{"n_layer": 11, "activation": "geglu", "moe_layers": [1, 3, 5, 7, 9], "routed_scale": 1.0, "balance_loss": 0.00124, "norm_eps": 1e-06, "optimizer": "muon_hyperball", "batch_tokens": 32768, "seq_len": 1024, "train_tokens": 309100000, "steps": 9433, "dataset": "wikipedia_en"}
Below are experts of layer 7 (counted from 0) of a mixture-of-experts language model. Rows are named router (the router's row for the expert), gate (a neuron's input weights, with its number), up (a neuron's input weights, with its number), down (a neuron's output weights, with its number) and show model dimensions 96-191. Each number is 128 + 32 x the weight over its row's rms, rounded and kept within 0 to 255.
Before each expert's rows: "comes before" lists some tokens at least twice as common just after its tokens as in all text. This comes from a sample of Wikipedia text that the model never trained on. Tokens count by the router's weight.

# expert 2
comes before: ",", ".", " (", ")", " and", " was"
router [ 87  87 137 135 205 152 131 149 127 143 142  63 151 150 108  53 128 141 154 134 178 116  78 148  88 147  81 126  44 127 133 185 104 100 101 138 114  51 160 110 144 131 130 102 150  92  73 144 187 164  82 179 122  87 133 125 114 136 126  94  70 116 126 132  81 121 121 104  88 112 150 167  92 139 128  46 133 130 130 116 121 113 106  78 163  92 120 128 125 139 102 158 183 115 135 138]
gate0 [ 78 164 178 107 131 144 102 164 149 125 105  44 133  84 136 110 119 139 125 125  95 121 165 117 107 107 172 154  83 156 141 175 103 134 121 115 136 119 131 159 130 130 153 192 124 123  52 153 111 138 160 142 133 173 134 165 137 129 149 101 112 114 173 215 124 161 179 104  96 152 116  46 159 153 165  89 132 162 137 167  88 159 167 117 104 176 142 120 125 165 164  82  82 117 113 115]
up0 [ 84 179 157  92  95 152 108 138  90 118 127 129 125 147 116 132 171 100 173 142  92  99 144 146 114  96 116 164 103 146 136 125 105 167 101  91 133  54  77 168  98  97 132 193 110 146 120  48 134 171  99 117  99 115 145 107 102  80 111 117 130 141 123 125 206 177 211 113 147  94  67 149 121 193 102 185 184  95 139 119 141 103 106 118 212 146 123 107 146 122 127  85 107 126 137 100]
down0 [147 110 123 145 126  98  59 123 164 105 124 133  96 123 116 160 191 179 157 150 135 136  60 168 121 139 146  99  73 132 180 116 157  69 151  98 170 111 130 134 162 103 167  66 130 113 139 124 118 180  84 132 101 143 142 143 121 170 159  80  87  69  90  90 152 115 126 158 102 114 118 128  67 125 177 217 123 143 146  81 161  85 150 152 138 142 133 109  98  80 123 111 133 115 110 144]
gate1 [134 193  76 107  81 127  88 167 107  75 177  54 102 136 107 164 115 137 158 116 153 127  90 135 121 126 128 117 135 150 147 131 140 122  76  88 140  94 177 104  59 118 149 147 136  95 114 138 135 173  83 195 185 194 171 216 118 119  48 108 109 111 173 104  79 135 207 156 122 174 100 126 115 138 173 123 129 112  86  97 197 130  76 106 100 150  93 133 163 142 101 158 179  75 147 125]
up1 [149  89 127  85 140 124 215  77 191 200  89 169 160 135 180  78  77 161 104  90 112 137 170 136 179 144 134 147 120 106 102 122 163  85 134 112 124 137 122 165 191 105 194 169 127 166 176  73 114  97 178 107 101 112 119 103 202 164 150 204 150 135  60 146 155  82  87 116 178 118 173 116 112  91 116 129 107 150 171 129 116 130 114 115 155 114 168  51 111 120 200 131  60 155 159  55]
down1 [145  71 123  59 123 208 157  97 126 107 199 101 139 144  87  89 109 119 121 191 174  98 105 104 122 177 181 112 110 130 117 139 115 108 184 132 103  96 137 157 170 110 104  49  89 146  82 139  76 134 126  41 127 125 179 157 118 110 161  96  78 124 119 175 109 118 112 167 135 134 125  67 122 169  75  59  90 135 181 154 126 121 143 147 120  92 147  67 139 113 167 170 168 126  89 146]
gate2 [127 212 167 120 162 139 112 148 130 114 151 132  56 112 103 119 154 105 188 114 153 131 179 137 133 151 158 140 150 169 204  96 129 183 135  81 131 102 177 117  99 188 125 107 102 162 146 134 131 118  74 105 173 136 138 162 130 113 161 147 147 128 144 129 140  99 134 104 106 102 133 121 104 120 139 150 166 117 136 132 125 191 121 105 112 138  85 131  96 139 205 155 112 196  80 148]
up2 [109 148  58 170 151 115  96 160  97 111 152 180 137  86  99 114 120 122 153 129 120 138 140 152 165 185  82  98  77  68 155  99 188  94 134  66 115 120 178  87 123 115 122  57 124 124 164 202 150 178  98 139 116  70 139 122 134  87  91 129 139  96 123  98  63 113 142  73 113  85 125 177 123 154 176  88 132 135  92 169 148 149  98 166 140 134  98 122 111 160 155 148 153 135 144 124]
down2 [131 108  99 134 157 137 179  67 152 104 156 131 139 140 117 124 137 120  89 165 158 157  76 116 101 126  65 108 188 109 127 175 129 152 115 133 150 128  98 110  72 170 104 130 142 110  87 111 154 145 171 138 144 151 158 182 108 135 117 151  64 177 120 134 115 126  90 134 109 149 147  54  81 169  97 157  97 114 152 153 127 154 137 121 123 142 116  74  93 169 106 144 132 125 141  51]

# expert 1
comes before: " of", ",", " in", " to", ".", " and"
router [125 122 118 111 149 113 139 131 107 160 109  58 112 128  90  72 177 120 125 151 154 117 161 165 133 200 111 127  70 121 159 130 146  73  93 122 131  89 145 127 147 113 125  82 146 104  94 122 168 137  59 192 100  52 132 208 134 110 182 107 108 102  91 137 110 120 110 126 108 140 145 183  60 100 126  85 120 140 180 113 118  99  97 111 164 100 105 119 154 143 135 202 166 136 116 106]
gate0 [118  93 111 138 142 142 104 112 105 124 144 132 156  92 119 101 169  77 137  83 111 127 147  67 167 131 103 132 138 166 145  94  62 121  88 112 110 112 106  98 119  86 146 167  73 148 157 160 130  28  64 141 110 124 111 126 112 129 123 135  79 188 123 130  97 108 130  75 105  66 140 185  85 150 153 112 141 108 125 131 118 135 150 109 119  24  99 167 127 196 156  68 115  89 119  63]
up0 [143 107 154  70 110 162 173 145 147 179 122 104 115 141 136 163 142 163 138 130 125 159  52  68  74  54 152 155 171 142  90  89 156 133 156 145  86 172  80 148 108 135 127 119 121 150 107 151 133 126 129 137  85 101 118 108 115  84 126 183 131  88 143 115 123 140  70 150  80 178 140 103 143 153  70 109 117 187 125 148 122 175 112 102 111 145 191  95 163 129 129 170 131 119 188 129]
down0 [149 169 132 183 174 175 140 160 104 152 127 146 112 104 127 150  96 123 155 198 129 126 162 112 144  78 195 128 134 153 124 159 131 168 191 108 119 116 156 149 189  93 168 192  81 122 184 122  88 132 123  86  58 188  89  63  75 139 115 120 199 128 123 153 166 169  91 156 113 136 122 162 132  84 150 135  65 132 140 109 127 130 149 115 146 132  90 110 155 152 117 170 136  69 141 171]
gate1 [175  87  95 152  92  96 207 180 136 185 227 118 183 109 131 163  97 159  42 123 106 131 163 138 124 129 110 122 141  79 169 171  85 123 100 117  93 132 160 139 155  93 128  90 156  87 188 134  73 143 108 202 162 116  88  81 106 120 138 149 118  84  93 157 106 132  53 115 141 109 124 105 160 102 172 182 160  72 144 139  57 157 165 156 155 165 133  97 110 140 170 154 112 120 171 168]
up1 [120 128 186  87 114 166 115 100 121 115 154 150 108  63  58 115 172 124  83  76 140 100 163  98  75 132 164 166 102 145  90 121 126 138  92 131 145 136 116 162 118 131 147 153  86  83 150 152 124 107  77 120 163 113  87 132 159 137 176 148 171 105 146 174 108 117  77 116 142 154 167 118 150 147 147 131 163 197 112 115  92 114 126 118 161 136 126  93  24 144 120  68 140 157  95 143]
down1 [165 141 114 119 115 172 118 106  52  94  90  91 113 125 105 188 101 144  97 128 126 130 143 106  94 121 164 114  48 161  96 116 131  59 101  79  51 121 141 113 154 108 171 175  51 105 164 105 104 109 109 142 156 150 124 122 126  87 156 117 168 133 152 152 183 123  94 143 155 116  89 130 189 113 186 147 109 143 110 178 184  92 182 112 129 133 129 121 131  96 116 138 136 156 138  85]
gate2 [103 138 132  86  93 140 111  67 124 107 163 146 139 139 138  87 187 159  99 127 119 101 119 102 114 157 123 143 109 112 138 141 108 170 174  81 167 133  92  82 121 142 185 131 154 136 145  80 136 167  96 148 169 120 114 112 141 140 167 150 133 106 107 143 145  95  93 208 119 120  85 171 138 186 176 131 123 159 171 135  99  98 143 150 112  94  93 107 141 139 161 158  84 178  82 109]
up2 [212 111 128 195 139 146 126 149 119 129  98  84  88 141 115 154  64  93 129 143 133 187 163 120 175 134 153 164  98 118 153 125 117 108 103 172 100 123 178 126 131  91 101 160 117 161 122 163  94  97 196 108 118 162 127 132 137 112 142 100 119 144 165  95 138 163 163  59 127 165 162 101  91  84 114 130 164 112  94 143 112 149 123 116  91 172 124 135 123 143 138 100 131 106 161 128]
down2 [ 90 103 156 160 102 104 137 135 149 168   6  95 130 171 132 120 129 154 119 137 178  86 137  87 149 135  84 167 123  98 121 103  95 153 171 154 139 135 189 114 143 126 107 163 135 144 120 139  91 132 168 130 122  80 191 184  82  89  79 114 141 146 183 117 122 124 146 136 158 115 119 172 142 116  75 139 108 118  88 171 203 102 146 112 119  81 106 119 108 116  98 126 154 155 148  96]

# expert 4
comes before: " the", " a", " to", " his", " an", " in"
router [158 114  93 101 180  96 152 121  55 150 123  56 150 180  78 118 140 145 110 144 180 103 136 160 108 222 135 129  80 128 128 126 125 138 112 134 109 101 135 145 164 143 126  51  96 104 134 140 141 108  68 167 136  51  83 130 131  89 198 128  99  84 150  80  52  56 100  89 138 132 160 127  76 106  78  98 116 130 145 100 102 104  99 153 187 124 108  78 142 104 104 172 181 191 113 116]
gate0 [110 124 123 117 156 103 166 101 124 143 139 179 170 126 143 125 209 178 148 187 110 120  97 195 103 126  87 119  98  49 154 113  95 161 171 114 162 115 156 144  88 108 152 116 106 102 149 142 107 107 157 123 120 157  95 131  96  94 178 143 172 127 131 109 148 166 192  88 127 146 170 128  92 166 130 205  69 113 155 129 156 156 100 164  99 157 138 130 116 117 133 106 124 133 168 136]
up0 [115 164 141 145  63 131 149 181 178 142 126 127  85 127  96 103 124 128  90  67 173 179 105 120 176  89 107 211 178 181  64 111 160 110  66 135 171 121 118 117 118 108 148 104 161 165 110 156 124 129  70 112 157 103 102 199 181 110 132  94 126 135 144  86 115  86  34 135  90  87 176 129 129 127 168 106 132 126 109 120 156 156 112 125 160 154 101 138 105 128 135 132 115 128 130 133]
down0 [103 105 189 142 160  91 113  73 180 115 111 152 152  96 104  94 106 133  97 131 116 155 120 165 100 137 132 128  59 121 113 123 105 137 130 138  96 163 165 193  72 116 137  85 135 105 105 168 153  78 180 120  83 115 143 146 121 190 146 170  93 183 159 159  85 170 200 178 111 116  93 133  77  99 151 133 101 134 107 112  94  94 113  45  64 183 186 164 132  38 141 135 126 174 110 199]
gate1 [143 121 142 119 109 113  87 152 199 107 141 105 120 147 190 139 124 111 128 101 152  50 202 143 193 106  97 178 168 126 165 151 116 101 112 204 158 164  83 162 135 107 121 160 174 107 146 141 140 136 127 150 141 159 164  87 198 145 126 119 141  89 126 184 137 122 182 142 131 137 143 224 133  73  86 133 105 154 134 167  49 150  77 145 139 134 117 119 160  99 127 154 121 125 129  99]
up1 [125 117 123  94  72 141  86  97 169 164 161 113  98 125 137  75  67 170 110 130 107 170  68 123 156  76 179 122 132 144 143 166 152 105 111 172 131  94 147 129 121 113 155 171 140 169 101  94 122 116 118  87 122 191 144 133  74 133 130  78 132  91 132 137 136 117  69 133 168 116 151 109 139 178  80 111  80 158  84  94 113 125 144 139 121 123  38 128 113  91 144 111 155 131 163 153]
down1 [110 148  96 119 155 172 128 108  88 168 124 117  70 173 138 165 118  82 194  58 132 130  59 111  83 124 173 145 121 114 111  95 101 109  93 147 162 171 138  75 142 171 127 147 110  95  98 107 108 139 173 125 159  97 161 192 129  90 134 159 138 136  94  82 198  67 153 133  83 156 162  86 127 113 155 191 179  98 158 149  66 122  85 130 148 158 125 169 177 105 120 106  98 132  85 122]
gate2 [168 148  82 170  93 185 177 110 123 128  87 150 173 129 130 130  98 145 133  96 105 168  64 139 119 150  87 128  75 139 193 121 114 189 164 154 113 121 102 117 160  81 119 132 136  97 200 147 166 129 129 128 129 126 160 118 124 110 125 158 157 173 125 148 133 108  95 104  86 152  76 110 157 148 140 123 139  90 164 119 103 139 136 129 149 141 158 148 153 147 126 133 130 129 160 117]
up2 [130 139 162 155 166 121 135  41 101 119 103 119 118 166  94 146 110 103 137 141  93 185 143 155 106 157 146  95  80  96 102 198 133  93 176 127 106 145 156 143 145 118 122 207 130  94 111 134 133  49 128 154  83 142 140  89 146  98 117 135 142 138 178  91 163 151 136  95 171 126 153 159 158 144 153 202 107 119 144 151 160 136 113 131 131 119 148  96 171  92 129  98 158 155 136  55]
down2 [ 93 101  72 131 128  74  72 113 144 133  83 122  99  84 112 128 163 137 142 144  81 164 126 120 158 128  76 130 117 163 169 139 117  99 124  67 148  98 157 135 137 139  97 146 125  81 137 188 161 113 148  91 124  61 127 173 110 128 123 142 143 125 172 112 115 127 173 136 113 183 109 114  58 136 114 155 168 163 188 126 132 139 127 109 112 198  53 129 206 169  77 164 183 157 192 191]